Experts of a small language model: 64 GeGLU neurons an expert, 5619 steps.
Below are experts of layer 4 (counted from 0) of a mixture-of-experts language model. Rows are named router (the router's row for the expert), gate (a neuron's input weights, with its number), up (a neuron's input weights, with its number), down (a neuron's output weights, with its number) and show model dimensions 0-127. Each number is 128 + 32 x the weight over its row's rms, rounded and kept within 0 to 255.
Before each expert's rows: "comes before" lists some tokens at least twice as common just after its tokens as in all text; "comes after" lists some tokens at least twice as common just before its tokens as in all text. This comes from a sample of Wikipedia text that the model never trained on. Tokens count by the router's weight.

# expert 12
comes before: " |", ".", ",", "–", ")", "%"
comes after: " |", ".", "–", "|", " (", ":"
router [134 152 118 151 113  85  58 120 105 131 109 134 101 255  90 170 139 131  30  87 193  96 116 103  92  68 138  59 140 129 158  86 144 140  94 106 109 196 156 112 132 135 174 132 155 181 134  79 164 147 111 162 118 115 117 107 121 193 109 134 138 205 123 129 139 143 120  85 123 159 158 180 119 145 133 119 105 108  79 197 146 105 169 166  95 143 104 105 131 140 153 110  63 109 139 140 141  60 101 133 114 150 143 131 118 138 156 147 136 155  97  61 102 126  99  59  87 134 160 112 151 141 174 117 142 104 119 144]
gate1 [171 156 143  89  73  35 123 118 124 136 156  97 185 170 203 102 122 148  80 142 180  95 160  99 180 133 121 139 110 148 114  99 177 174 164 135  92 154 119 140 152 143 136 126 161 126 219 118  87  95  80 103 130 123 125 144 122 113 109 149  84 165 157 120 162 149 132 181 122 117 117 121 135 155  99  94 157 110  85 128 145 137 103 150 206  78 129 103 183 133  70 190  52  91 163 147 130 123 154 180 125 111 157 116 128 113 132 118 145  97 113  88  54 158 131 102 141 136 156 135  92 164  91 164 158 141 138 164]
up1 [ 85  92 115 111 123 131 102 122 141 129 186 202 153 161 171 181 111 138 176 164  80 146 142 106 129 126 128  91 104 141 106 117  65  86 121 108 138 115  80 115 169 143 162  98 184  82 188  85 111 152 125  49  74 123 128 161 100 169  87 139 100 183 162 138 106 147 101 176 116 148 108 120 129 140 130 129 139 157  97  53  92 169 141 109 136 124  74 102 126 142 108 142  84 138 135 134 131  86 135 160 108  62 104 141 147 146 135  81 147  70 136  98 117  95  67 109  86 134 107 138 162 134  73 102 180 160 100 220]
down1 [179 147  87 140 142 131 154 149  90 143 146  99 149 118 143  95  95 156 160 105 143  97 154 104 168 135 151 188 102 133 119 158  86 146 114 115  90 135 102 132 109  99 136 123  93 117 174 139 122 154 133 152 165 140 109 141 116  99 140 109 123 120 145 138 149 143 210 116 126 134 104 114 133 118 146  78 172 115 123  92 106  94  66 149 132 109 150 173 118 117  86  81  55 104 124 100 110 181  96 195  88  86 138 227  98  85 136 126 144 135 126 150 119 114 167 169 160 117 146 161  95 193 127 160 139 107 132 192]
gate2 [ 67  85 148 150 125 131 150 113 119 148  67 112 124 124 109 205 124 116 136 169 101 145 114 122 147 117 164 135 146 128 130 144 125 139 215 128 114  58  54  96 137 142  97 113 123 110 126 155 149 132 148 158 113 189 115 141 158 151 168 136 129  58 151 158  79  85 164 133  81 158 117  98 160 164 161 195 158 102 126 111 107 103 118  65 159 134 128 161 171 122 138 172 113 126 168 119 135 176 121 149 146 183 137  95 132 150 126 151  26 132 118 110 119 170  87 116  89 132 145 157 110  72 179 148 141 158 133 108]
up2 [ 95 120 164 100 112 107 106 136 113 122  76 133 203  94 186 128 126 156 126 170 135 119 141 167  92 170 159 152 194 195 115 143 155 135 165 140 106 124 118  93  92 183 147  91 164 130  95 144 123 148 136 134 102 176 117 181  82 175 159 142 112 120 214 218  91 130 109 182 139 129 138 123 152  61 187  33 128  80 139 179  79 109 125 106 116 123 164  90 132 117 104 136 106 112 103  71  95 111 148 206 196 161 155 118 124  78 136  87 109 163 130 176 124 120 123 111 101 167 155 146 148 125 124 133 175 130 131 167]
down2 [141  43 141 107 127 140 117 113  95 113 131 168 142 131 163 145 187  98 136 143 199 120  73 139 108 155 143  78 122 145 127 124 119  83 152 101 205 167 125 164  67 175  72 114 112  90  89 173  80 158 139  86  95 185 102 103 113  77 139 143 131  65 125 136 150 103 151 131 116 143  45 130 108 124 110 112 113 177 137  85 144 153 171 146 137  91 140 142 128 106 131 179 135 137 127 129  91 138 178 104 204 105 140 102 114 116 164 169  97 162  90 111 127 137  92 115 131 171 154 115 167 125 150 188 108  89 166 103]
gate3 [102 149 183 191 133 167 142 125 112 119 104 119 157 147  87 124 109 147  96 141 117 157 137 157 125 167 117  91 111  99 103 164 136 147 104 171 122  78 111 125  90 141 150 191 138 204  90 130 129 123 104  54 128 104 135 107 187  96 158 108  87 127 155 138 104 106 172  87 183 149  83 134 111  88 146 147 101 188 156 118 197  78 221  99  87 110 176 144 156  77 139 114 179 120 166 153 134 109  59  74 112 138 123 132 149 150 127 113 106 165 115 130 108 164 126 122 157 112 114 132 156  72 152 131 116  67 107 140]
up3 [125 119  98  84 102  47  94  99 119 114 135 147 166 133 160 171 133  95 102 116 103 128  83 127  78  97 161 129 108 104 136 115 126 131 112  90 110 133 144 127 145 119 147 152  94  76 156 109 103 123 129 150 144 127 138 151 143 117  40 109  90 134 108  28 160 130  52 114  71 100 194 120 166 156 160 137  68  53 131  60 130 158  96 144 156 143 145 159 178 113 108 111 144  82 100 123  97 148 192 122 129 104 182 153  90 139 136 179 141 141 157 136 124 119 174 177 121 147 150 124 137  75 122 117 126 158 105 149]
down3 [114 152 174 123 127 106  95  21  80 120 104  40 165 165 119 124 114 150 123  77 154 152 169 161 107 125 140 140  87 131 159 115 112 121 118 162 113  37 151 184 141 163 101 131 124  91 105 119 187 143 171 105  80 109 111 157 126 140 121 159 160 138 169 163 111 130 131 158  91  90 136 107 127  93 119  61 106 129 158  95 127  77 128 165 164 146 144 160 153 175 110 124  89  97 161 116 155 144 126 161  58  89 142 120 129  95  73 121 106 109 128 118 129 129 205 157 131 124 123 100 134 130 129 132 138 131 130 149]
gate4 [173 160 160 135 126 127 134  47 148 133 116 151 115 125 204 136 147 137 133 114  79  77 151 152 145 114 140 147 120 127 155 132  78 126  92  46 144  87 171 131 146  82 116 164 113  92 119  76 152  80 182 150 111 128 136  97 153 138  83 139 155  84 137 113  66  96 177 138 174 126 137 142 117 102 140 101 149 155 168 132  82 101 119 179 130 187 163 116 175 132  72 121  93  73 119 160 112 120 111 129 133 116 128 117 107 155 214 138 122 153 119 118 161 143 117  87  90 132 101 115 107 126 181 167 138  97 108 125]
up4 [186  75 135 165 143 125 142 125 156 143 106 132  87 144 124 160 127 153 126  54 120 128 118 133 114 146 103 229 113 116  81  27 201 127 133 155  78 183 114 107 164 130 129 113 133  99  91  90 170 128 112 154 138 143 141 137 172  70 133 117 129 125 127 134 116 110 160  83 163  87 112 124 123 158 161  95 114  79  92  86 103 139 146 196  94 155 186 104 134 111  76 100 126 116 139 159 176 103  70 118 160  99  67 170 162 115 137  71 107 125 129 109 130 104 132 126 169 126 160 146  89 108  98  94  81 126 117 163]
down4 [156 102 114 184 107  96 112 138 155 178 128  70 148 123 141  97 146 165  85 115 123 105 161 131  40  74 125 123 181 123 133 134 108 157 155 132 167  48 154  80 161  97 104  87 118 143 126  62 153 100  17 134 106 132 120 143 158 120  99 124 112 170 143 161 100  90  91 109  95 128  86 156 122 194 131 134 146 137 153  90 172  72 139 112 123 196 127 147 127 132  86 155 104 154  86 156  86  93 129 135 130 137 121  99 141 112  97 113 102 149 131 165  81 108 203 117 126 165 186 166 166 191 144 108 144 154  60  83]
gate5 [146 197  84 179 153 117 104 147 112  70 103 104 151  76 169 156 110 109  97  89 215 184 154 123  85 220 102  51 131 103  64 114 136  92  88 128  97 116 135  71 131  88  84 136 113  80 114 104 125 139  91  88  73 134 126 172 111 138 196 123 115 113 149 138 157 130 117  77 140 144  70 116 114  83 114 119 121 118 142  98 112 133 106 129 174  88 108  93 141 111  68 162 134 132 139 130 128 192 216  67 128 152  58 143 101 123 109 103 145  77 107 153 112 180 148  79 141 159 105 117 103 142 140  71 129 122  93  85]
up5 [119  77 137 132 149 129  95 184 132 117 161 173  90 181 130 110 120 151 127 179 104  90 139 198 125 114 109 137 132 126 114 208 111 140 145 100 140  96 175 142 148 144 161  98 142 135 118 129 182 135 144 163  77  74 111  91 155 137 135 131 168 151 127 142  92 114 168 116 116  93 157 123 149 154 153 174 121 134  99 105  82 100 126 157  94 172 173 104  72 153 231 123 134 147 125 102  63 134  74 154  85 100 164 129 199 143 159  96  99 147 135 211 138 100 104 194  56  95 127 142 118  53 157 184 167 151 139 116]
down5 [ 84 136  98 135  73 139 111  89  71 134 157 128  99 122  87 109  99 166 106 144  97 179 147 126 145 112 136 137 104  48 173 119 122 129 119 140 135 136 165 158  83 149  75 115 158 175 154 120 132 137 147 156  94 174 142 139 175 125 143 221 152 160 127  99 147  96 164 122 107 110  82 145 134  96 119  92 151 121 127 119 109  87 103 162 123 108 135 193  92 143  52 109 136  92  63 162  87 178 165  81 130  86 109 129 144 160 168 102  99 121 139  49 109 133 131 177 207 110  89 169  78 102 124 131 202 137 144 110]
gate6 [121  99 109  67 115 166 137 148 144 107 151 211 182 141 101 180 147 123 165 116  79 177  84 121 121 112 141  54 125 112  92 105 157 142 174 138 166 106 137 116 118  93 136 158 128 113 139  74 150 156 147 122 103 156 131 120 158 181 126 183 130  74 124 149 113  94 165 167 117 124 135 127 109 118 192 116 112  93 187 148 100 155 122 114 106  84 117  89  99 165 147 126 136 122 100 156 108  68 145 133 155 128 114  82 141 127 118 136 203 148 177  82 180 110 168 112 113  42 135  99 169  86 124 155 128 148 110 143]
up6 [178 112 139  62 130 121 118 191 175 135 214 121 112 117 134 158 147  87 134 126 115 130  84 134 140 179 132 131 150 127 109 103 194 164 184 100 146 169 110 123 162 159 132  60 154 131 102 106 160 146 133 116 127 104 185 161 136 104 109 148 113 132 101 170 143 111  89 181  72 127 118 177 132 180 124 132  98 129 147 203 166  85 146  98  79 125 128 118 130  95 145 142 141 189 191 176 137 171 185 104 119 157 103 109 118 116  97 145 190 120 193 137 153  91 174 114 143 141 186 158 148 168  76 105 155  86 134 109]
down6 [123 118 113  91 140  99 124 102 119 122  76 164 145 101 131 103 113 114 108 118  82 110 118 132  79 158 157 124 123 167 118 202  85 105 169 119 132  80 103  83 139 116 141 171 141  14 128 179  95 155 116 112  79 102 186 104 157 122 136 123 152  84 176 157  97 117 103 123 152 123 145 177 108 134 132 173 113 135 105 121 149  83 105 149 105 138 122 193  68 151 170 169 132 107 187 109 136 121 142 211 126 136 103 182 130 132 103  87 167  95 159 182 139 153 137 176 156 121  49  80 154 131 132 159  89 148 178 102]
gate7 [148 118 122 114 130 104 120 118 169 121 156 117 118 147  83 117 130 115 142 167 208 186 156 174 105 173  59  48 137 134  85  90  70 154 122 160  87 107 117  67 136 108 157  85 147 130 134 120  83 127 130 137  99 162 112 103  94  59 179 166 138 127 114 119 186 168 110 152 147 128 122 104 150 139 159 160 118 152 142 123 183 134 169 162 167 214 121 144 192 104  72 127 132 129 147  99 114 146 159  75  99 116 132 142 125 154 130 197 155  80 135  73 115 103 141 101 113  79 134 130 164  85 111  76  99 161 120 122]
up7 [122 130 111  53 139 121 124 106 148 116  97 140 128 136  94 129 180  93 149 150 143 109 115 149  99 131  90  98 107 101 124 100 157 109 101 112 141 142 113  99 117 145 108 186 151  83  93 168  85 116 140 176  85 134 112 157  89  80 134 153  97 174 110 118 114 116 110  89  89 155 110  92 114 148 108 186 165 168 190  32 207 109 127 124 134 139 103 104 146 128 113 128 223 145 118 168 115 167 128 167 115 137 156 105 129 123 118 104  41 111 125 143 132 112 174 159 140 103 127 158 132 197 107 171 178 142 154 154]
down7 [105 173 120 152 172 127 160 151  91  60 166 139 106 134 105 155 172 151 136  99 157  93  93 133 113 125 142 120 106 160 165 128 172 174 155 167 136 156  98 123 115 166 195 111 166 160 144  80 123 136 134 198 111  97  61 100  93 115  97 126 110 110 127 161 142  90  95 153 197 146 142  79 133 128 126 162 127 120  91 179 131 108 121  92 143  99 103 171 152 140 127 116  63 161 113  83 131 113 143 158 173 162 142 129 167 131 148 143 168  99 146 120 164 129  54  92  74  76  85 148 110 165 120  89  90 144 155 129]
gate8 [160  54 175 108 104 126  34 194 165 148  75 175 114  73  89 106  90 114 162 139  78  88 146  80 109 112 157 161 119  91 141 128 143 174  86  94 127 159  89  86 142  86 109 180 120 134 102 171  72 150 153 159 136 148 139 166 102  84 114 112  87  47 159 155 115 134 189 163 126 112 157 131 118 118 151  99 107 184 154 120 107 124 125 161 123 130 171  61 148 102 127 167 136  97 136 138 167 117 164 110 126 133 148 137 142 163 135 130 127 161 113 134  85 101 100 133  66 152 142 140 161 107  81  71  96 133  84 102]
up8 [101 136 150 108 129 106 110 159  87 108 103 135 115 130  89 145 143  93 114 118  92  95 137 103 187 131 165 107 120 106 107 183 121 193  97 133 148 146  75 124 149 137 150 219 155 184 186 162 136  98 149  98 164 202 142 169 152 111  85 111  99  35 101 111 134 135 133 171 129  90 101 111 124 107 168 153  97 172 124 157 112 121 148 161 101 118 118 114  70  92 127 111 164  83 163 141 123  88 124 100 101 160  75 128 152 134 167 114 115 128 120 129 134 177 110 124 143 133 125 139 127 109 115  98 123  94 129 113]
down8 [ 61  95 169  92 155 130 141 142 176 170 137 138  82 112 115 145 132  97  93  91 121 154 138 122 163 140 120 136  98 153 111 125 104 119 128 153 128 127  90 113  92  99  88 109 129 114 192 120 158 120  80 184 138 139  74 123 106 154 104 128  66  99 103 129 172 127 132  97 109 163 164 132 128 119 141 121 115  94 160 173 142 101 172 138 139 132 153 131 107 175  96 134 144 138 119 159 184 109 135  59 150 175 144 127 154 185 109  74  92 143 124 180  79 154 127 136 136 165 115 129 103 145 127 134 162 105 203 139]
gate9 [ 92 119 166 131  88  98 193 193 122 148 105 180 126 150 117 119 112 160  94 111 167 131 141 129 155 151 145 161 141  59 142 151 152 147 149 186 134 121  96  82 138 169 100 149 131 174 181 125 125 131 157 153 155  98 125 125 203 116  68 169 142 211 116  93 121 124 121 140 145 148 161 203 148 153 134 138 135 150  97 149 148  86 168 134  61 155  99 137 154 123 140  74  35 146 128  95 139  76 100  69 154 112 101 128 141 145 195 113 102 119 143  37 116 100 192 132 103 155 138 140 153 158 110 192  98 155 108 144]
up9 [133 146 128 113 144  73 103 129 170 139 112 109 167 145 152  92 147  89 129  75  97 123 109 166 136 156 131 107 129  99 137 185 119 164 139 119 104 102 118 140 137 241 187 127 127 108 151  81 102  60 136 122 144 178 112 136  43 189 117 101 151 121 103 129 206 148  75  74 122 145 109 129 115 142 146 169 108  94 130 121   9 141  75 139  85  81 126 108 165  95  80 112 103 118  94 128 121 164 162 154 144  98 218 124 114  86  74  71 130 138 135 155 138 148  77  79  83 145  99 131 119  84 152 134 178  83  78 133]
down9 [162  95 125  83 106  96 131 171 199 135 164 184 125 127 213  85 177 113 169 156 135 114 151 143 135 139 148 117 168 166 152 146  52 104 123 126 132 135 146 194 131  97 165 109  77 105 108 146  65  72 147 101 139  97 101 104 101  74 129  92 158 141 144 139 120 126 118 103 170 132 115 109  96 108 134 145 183 145 116  55 113 158 147 155 105 122 190  98  96 178 157 172 116 109 120 146 108 112 171 184 112 127 165 150 112 144 108 117  79 129 179 184  94 182 118 147 120 110 142 119  31 146 108 157 138 140 191  80]
gate10 [ 96 128 133  89 130 135 122  87 159 140 133 129 164 180 106 202  96 148 102 108 153 126 122 141 144 111 137 169 139 130 140  76 159 102 144 107 129 134 121 126 113 168 182 160 136 144  86 101 129 107 113  77 106 188 167 131 107 188 133 116 188 104 121 164 133  66 125 161 131 153 145 151 122  82 127 111  82 173 137 236  91  97 115 169 119  76 168 149 186 150  84 169  12 123 152  98 145 120 186 171 133 124  96 150 120 126 151 250 131 167 119 114 151 138 107 116  64  98 130 130 112 129  93 134 133 157 109 169]
up10 [168 126 153 121 127 129  89 183 120 120 133 128  84 110 150 137 130 117 103 110 202 108 130 135 121 119  88 154 112  70 108 153 135 163 128 228 171 114 129 119 138  96 127 108 154 176 138 129 108 141 114 128 210 195 112 110 167 155 127 174 130 174 128 141 180  83  84 198 113 101 134 181 142 167 113 113 168 115 153 147 118  50 180 135 144 115  92 145 169  99 115 137  44 137 114 168 102 115 121  84 111 103 135  93 165 116 168 108  83  86 125 153 154  78 110 153 147 143 190 115 143 147  83  78 109 184 141 111]
down10 [172  35 169  92 152 185 125 159 122  54 145 126 111 143 127  80  95 166 117 131  96 136  83 107  65 121 140 121 127 178 115 126 144 155 132 118 153  87 105 112  96  95  90 101 134  78 206 152 120 132 141 143 125  97 149 101 167 113 110  96 206 142  98 105 109 127 105 160 133 120  66  99  98  99  71 232 163  29 133 110 185 147 114 129 113  49 166 109 143 162 142  78 134  86 115 133 133 110 131  82  86 121 100 129 133  79 130 186  72 157 161  96 122  97 128 211 158 126 121  85  96 100 118 113 128 140 146 124]
gate11 [104 104 104 105 101 194 135 132 121 114 133 186  86 178 159 124 122  99 120 151 139 110  89 151 100 131 139 118 108  94 114 149 192  61 155  74 112 155 121 121 100 174 154 118 142  85 111 207 117 145 141 121 121 204 134 127 122 134 128 129  71 137  93 131 128 109 123 134 146 144 152 153 170 140 180 104 114 149 131  84 124 101 144 104 126  65 205 109 132 107 135 128 121  76 146 143 122 120  44  70 146 107 147 132 117 146 168 120 143  74 110  92 118  66 117 114 147 137  97 149 125 116 123  74 110 109  75 106]
up11 [117 160  94 148 119 185  79 128 154 123 171 168 178 172 183 153 131 164 114 113 112 100 162 138 110  94  77 166  80 157  92 175 192 141 169 122 152 145 105 121 140 168 142 144 149 123 132 169 147 153 157 112  69 161 108 134 115 107 112 121 110 114 159 127 228 119 130  85 106  83 135 124 139 144  76 143 152  97  77 110 159 104 104 185 156  83  83 152 136 147 115 112  87 135 135  80 100 183 170 151 169 152  85 130 151 123 106 185 100 130 108  49 108 166 167 188 174  88 143 131  89 150 111 155 154 105 134 169]
down11 [151 142 212 134  82 109  99 132 113 101  72 170 144 152 112 131 172 144 103  98 121  98 139 141 137 173  65  60 129 136 132 115 113 130 124 132 167 118 105  78 164 176 118  99 148 139 100 126 162 141 112 177  90 138 126 133 158 177  83 114 104 175  89 133 103  97  97 134 114 142 131  85 113 121 121 111 174 128  69 143 221  61 147 121 107  83  82 180  99 107 126 133 115 147 113 134 193 128 104 129 139 180  58 159 152 118 134 120 141 136 152  92 167 142 152 105  89 163  66 134 131  98 219 132 137 129 149 123]
gate12 [ 41 137 154  82 111 131 114 153 184  95 147 130  80 186 135 114 133  86 137  95  86 118 129 136 128  89 106  60 119 132 108 136 100 135 107 151 156 111 139 122 138  98 104  68 125  93 190  77 158 152 168 106 158  72 148 111 152 176 121 145  77 106 180 135 135  94 120 126 127 102 169 128 163 164 130 109 104 176  45  89  84 128 100 205 159 121 152 172 132 117 140 138 173 111 155  37 138 145 113 107 118 161 134 104 110 124 150 106 147 127 138 126 155 126 163 122  57 136 134 126 127 117 160 126 188 136 164  86]
up12 [172 126  45 142 121 140 105 136 197 159  86 105  89 145 153 179  99 168 165 145 157 126 148 161 146 130 176 189 108 168 129 121 113 162 140 111 106  78 125 161 121 123 103 123 114 121 119 136 159 132 140 131  79 125 111 150 123 185 148 107 121 130  98 134  99 135  95 154 143  77 110 154 122  86 158 183 119 109  87 168 140  77 123 125 118  66 170 149 201 109 116 127 127 151  79 147  78  93 119 119 166 186 109  90 141 127  74 129 162 122 139  79 141  61 114 109 132 112 149 104 135  82 119 111 114 205  89 129]
down12 [110 167 127 142 137 116 108 129 166 101 107  84 104 151 190 126 145 116 158 133 178  83 102 109 152 148 171 150 140 105 190 131  69 151 130 181 134 159 133 130 103 132 170 103 121 185 121 142 105  84  88 193 129 152 103 130 114 109  76 162  87 133 121 143 169 140 124 103 158 111 173 124 173 143 114 110  88 148 167 152 144 126 110 105 129 127 126 135  99 109 153 149 115  97 106 129 133 118 144  99 130 131 155 146 153 126  90 161 118  86  94 163 101 147 151 112 156 189 179 147 139 170 168 170 136 108 164  88]
gate13 [136 147 199 157 131 122 117 137 168  76  76 110 182 151 172 115 145  91 113 127 146 145 133 145 130  87 132 123 162 145 116 152 103  62 116 167  96 145  92 134 158 157  82 149 127 133 107 122 156 113 134  88 110 101 117 142 114 102 120 138 185  77 139 126  84 157 110  92 111 144 140 147 145 117 106 183 158 134 127 178 104 134 173 140 122  28 115 123 183 116 133 156 207 134 150 101 181 136  68 110 124 102 170 100 141 126 183  98 156 150 139 123 157  92 147 134  46 148 131 177  93 103 178 137 130 177  60 140]
up13 [199 104 108 132 175 108 145 163 177 140 133 101  97 164 114  61 150 101 204 121 138 157 143 159 122 123 101 101 145 125 160 141 142  86 111 159 144 122 140 134 152 114  80 141 125 138 145  84 109 118 148  85 165  89 157 100  76 175 148 171 117 182  85 119 116 144 126  36 173 150 131 120 128 148 151 123  99  94 126  94 150 121 139 119 166 159  61 225 236  94 121 148 167 173 177 106 173 146 129 112 102 134 203 124 158 108 147 127  88 134 108  79 143 164 103 118 115 128 129 123 129  78 128 122 146 163 111 118]
down13 [165 174 131 153  95  90 173 160  54 115 157 156 147 152  93 135 145 138 126 124 120 131  90 183 164 100 142  88  77 146 131 133  74  89  82 156 125 165  95 195  51 101 129  86 124 162 169  91 150 173 169 171 104 171  79 104  85 135  96 131 136 137 135  99 121  91 188 139 112 131 106 166  54 103  74 126 126 123 126 111 147 125 132 173  91 154 119 174 134  61 162  72 178 136 214 160 137 113 156 149 123 152 156 161  83 148 148 131  99 148  78 107 108 113 132 179 118 114 135 135 121 153 147 156 122  67 189 167]
gate14 [ 90 104 163  69 116 111 171 119  82  93 128 178 106 136 136 130 157  67 112 201  89 139  67 183 129 146 101  78 118 123 167 126  96 127 155 159  94 119 165 102 143 157  50 156 139 107 145 221 133 156  91 144 130 118 142 105 177 147  64 118  97 138 120 130 114 112 129 187 137 140 126 214 113 107 152 146 102 104 186 117 129 105 106 142  86  62 122 166 116 111 170 127 167 131 123 101 128  76 143 154 138 146  81 106 145 111 205 142 171 158  94 146 116 157 107 217 144 131  87 114 183 125 150 101 113 128  93 155]
up14 [126 197 116 103 163 203 156  89 111 168 141  98 160 167 112  88 126 181 183  71 206 122 152 104 154  62 179 131 115  83 125 107 178 178 121 101 146 137 164 124 147 143  61  94 119 255 183 124  71 141 139 192 104  61 124 140 119 182 120 119 131 163  98 132 143 121 127 135  84  71 109 105 129 116  96 150 143 171 103 134 122 116 151 145 137 183 136 131 126 156 124 138 166 132 131 120 112  96 145 142 164 135 116 154 105 162  69 133 125  97 203  98 142 105 116 130 132 161 171 128 141  99  64 150 160 120 121 148]
down14 [118  53 137  75 114  73 111 192 159 147  85 135 136 143  85 104 117 138 215  93 157 114 168 103 120 101 174 142 143 113 184 109 164 124  98  84 135 107 147  96 126  86  86 122 115 108 157  84 156  85 129 176  89 156 138 133 121 110 143 125 135 174 158 112  89  91 100 115 143 123 112 171  99 106 134  86 138 125 110 146 120 151 174 133 115 108 137  73 100  54 203 117  98 152 118  67 114 102 104 109 133 105 149 104 139 122 159 200 104 158 161 118  51 160 129  87 125 115 168  89  96 146 118 163  88 127 145 148]
gate15 [189 136 127  98 135  95 104 116  87  98  85 105 145 163 126 161 119 100  60 115 111 164 129  81  85  81 165 106 110 105 125 123 142 175 119  73 109 120 160 124 107 149 132 124 122  54 138  94 164 129 143 158  99  84  92 127  84  95  74 122  88 118  98 106 124 150 102 135 175 169 140 106 114 153 113 150 161 126  93 163  98 135 101 121 161 165 157  89 171 141 146 127 196 189 134 113 147 100 106  80 121 166 201 126 162 124 137 140 153 158 122 174 116 156 128 108 116 120 162 122 126 145 161 132  70 122 130 180]
up15 [ 90  99 170  29 128 129 157 107 137 144 132 128 120  84 163 149 121 136 148 110 104  98 132 169 141 145 140  40 141 102  78  52 103  76 119 150 122 134 121 137 133  68 122 115 166  39 133 147  38 123 159 173 141 112 137 179 181 131 153 108 125 222 136 125 143 103 130 175  85 210 122 155 125 145 117 114  99 134 129 164 122 141 151 117 124 221  64 139 101 120 167 111 133 117 150 143 127 128 129 148 116 101 124 132 126 141 177 125 162 110 213 101 167 110 137 138 120 126 141 114 140 182 105 120  45  75 147 138]
down15 [153 127 147  81 131 163 132 204 123 152 165  81  96 147 125 180 187 123 139 156 132 148 140 140  73 137 120 111 100 125 148 115  98 143 171 122 119 147 173  43 161 119 177 178  89 145 103  68 156 131 113  84  99 124 144 138 207 131 119 175 116 183 116 135 163 124 125 100 119  92 122 144 106 139  72  79 196 137 153  79 151  99 102 157 124 125 127 168 161 104 160 146 146 144 121 126 114 178 137 139 102 102 188 151  92  59  94 110 117 124 172 104 117 126 140  81 118 185 104  96 155 173 204  94 130 147 125 117]
gate16 [161 104  82 142 146  74 103 128 138 124 122 115 115  67  76 188 143 139 156  81  88  90 121 151 198 131 135 133 131 123  69 108 163 115 142 156 149 214 101 134 175 123 130 119 128 106  97 109  89  98 108 159 144  72 131 121 116 120 103 155 140 149 123 111 160 120 140 181 137 102 183 131 108 149 125 115  94 101 116 122 122  79 149 122 104 137 122 154  70 106  84 130 104 153 105 191 106 188  77 123 141 109  86 131  98 155 152  77 153 109 112 123 137 156 114 125  69 154 122 143 133  52  90 150 184 132  86 127]
up16 [128 146 116  96 156 131  99 129 207  95 176 158 139 134 126  93 128  63  90  38 156 104  95 167 127 153  90 137 133 143 180 100 115 110 110 147 155 135 190 105 135 122  74 109  98 136  80 158 159 131 143  45 165 130 151 108 152  88 123  83 152 167  72 109  90 121  64 133 122  91 139 118  87  93 200 157 129 126  70 106 123 125 125 137  88  90 138 147  66 179 103 143 131 120 151 120 134 109 100 163 115 159 108 168 150 119  76 118 149 134 114 139 124 117 113  92 155 137  82 136 146 133  53  86 123 170 105 185]
down16 [104 142 111 103 122  67 175 117 129  56 114 197  87 114 159 119 183 117 147 108 110 183 129 155 115 109  99  89 167  84 156  72 141  80  92 134 132 153 193 166 111 140 115 150  92 156 142 138  59 170 134 149 136  79 147  70 110 175  86 181 189 135 151 109 104 126 129  72 190 124 138 116  75 165  72 141 114 130  78 126  95 114 121  75 116 131 125 137  94 215 126 157 136 128 153  72 155 161  99 137  93  92 117 132 111 155  67 121  83 159 104 125 176 129 131  79 156 162 146  98 162 136 101 177 135 198 158 123]
gate17 [ 94 125 151 164 124 121  64 107 143 120 154 145 126 181  93 158 122 124 116 140  87 120 126 122 149  35  84 112 140 118 194  48 131 101  91 141 140 158 123  87 112 110 115 148 135 155 113 176 204 124  96 168 143  91 132 134 120 134 165 143 132 135 148  91  58 118 133 152 147  88 154 136 127 123 193 158 130 168  99 192 101 126 180 160 118 198 140 131 143 156 142 117 187 186 153 122 151  98 102  13 117  87 135 116 132 129 156 152 103 146 148 171 153 140  96 179  76 173 119 118 105  74 166 132 112 114 105 118]
up17 [159  94 139  77 136 125 119 173 163 137 134 189 127 168 127 140 134 176 106 158 167 137 122 127 113 110 166 136 107 153 145 179 106 166 114 121 170  94 125 148 141 114 209 154 159  37 145 141 114 136 151  86 105 141 141 143 146  72 149 126 177 153 120 133  81 132 146 129 138 144 113 139 111  97  85 161 156 141  58 100 150 125  72 135 174 106  98 137  73 103 216 116  74 132 104 124 179  93 181 188 148 131  77 126 127 143 153  64  99 142 120 125 135 107 116 136 152 119 146 108 127 190  90 112  73  89 177 134]
down17 [177 183 128 191  94 117 120 102  53 142  87 112 141 162  68 139 170 114 115 119 134  86 118 166  78 109  69  90 168 118 113  92 190 114 137  66 127 132 144  87 101 172 113 158 126 156 125 125 140 120 126 119 147 115 179 102 128 159 130 107  93 144 111 100 125 124 116  76 139 110 139 193 149 117 128 140 122 109 111 146 173 155 147 117  77 172 143  46 115 137 147 144 184 122 177 134  73  92 116  99  87 178 171 135 137 156 184 145 128 178 118 144 131  87 145 122 149 154 155 136 217  76 155 117 105 159 146 144]
gate18 [ 96 112 138 186 161  99 145 146 158 110 110 112 157 186 115 167 147 148 148 115 142 114 194 146 136  73 126 112 130 149 178 124  78 159 124 215 127 101 150  76 146 110 144 108 154 114 110 162 159  97  95 149 130  95 109 157 114  75 109 136 111 119 154 101 133 116 128 101 159 119  73 122 106 119 145 138 140 118  55 162 118 115 167 168 129 178 127 111  40 142 161  77 127 134 160 100  52  86 102 143 144 137 160  74 125 125 167 140 125 166 112 134 127 139  79 167 163 137 156  78 155 173 146 140 130 127 153 127]
up18 [ 87 186 125 146 159 171 126 138 123 172 149  68 134  80 171 130 141 132 193 121 122  98 132 128 134 105  99 121 119 146 183  72 135  21 115 175 123 153 197 119 119 167  58 108 128 128 109  88 141 117 175 173 125 116  85 157  92 137  90 118 150 172  98 114 214 137  68 149 151  94 132 134 132 151 182 138 173 106 146 131 141 127 124 109 204 108 120 169 143 130  96 147  87  70 110  60 140 150 141 109 124  99 166  98 118 120 127 124  99 134 136 144  93 154  60 137 131 158 142 113 146 159 123  91 146 139  55 171]
down18 [ 14  79 170  38 137  79 147 175 152 153  66 114 148 150  83  83 145 159 124  66 162 163  75 169 152 158 157 124 100 152 103  89 125 117  84 136  99 156 150 126  57 125  86  88 120 119 160 113 139 130 150 136 162 156 104 129  80 117 108 146 130 114 109  67 115 148  99 104 145 134 154 109  89 159 118 155 122 151 123 173 145 125 115 139 165 121 121 159  97 144 140 132  82 142 126 137 105 120 152 133  44 108 108 108  69 102 135 140 155 149  95  94  78 157  84 142 149 109 158 150 120 138 160 174 139 106 173 125]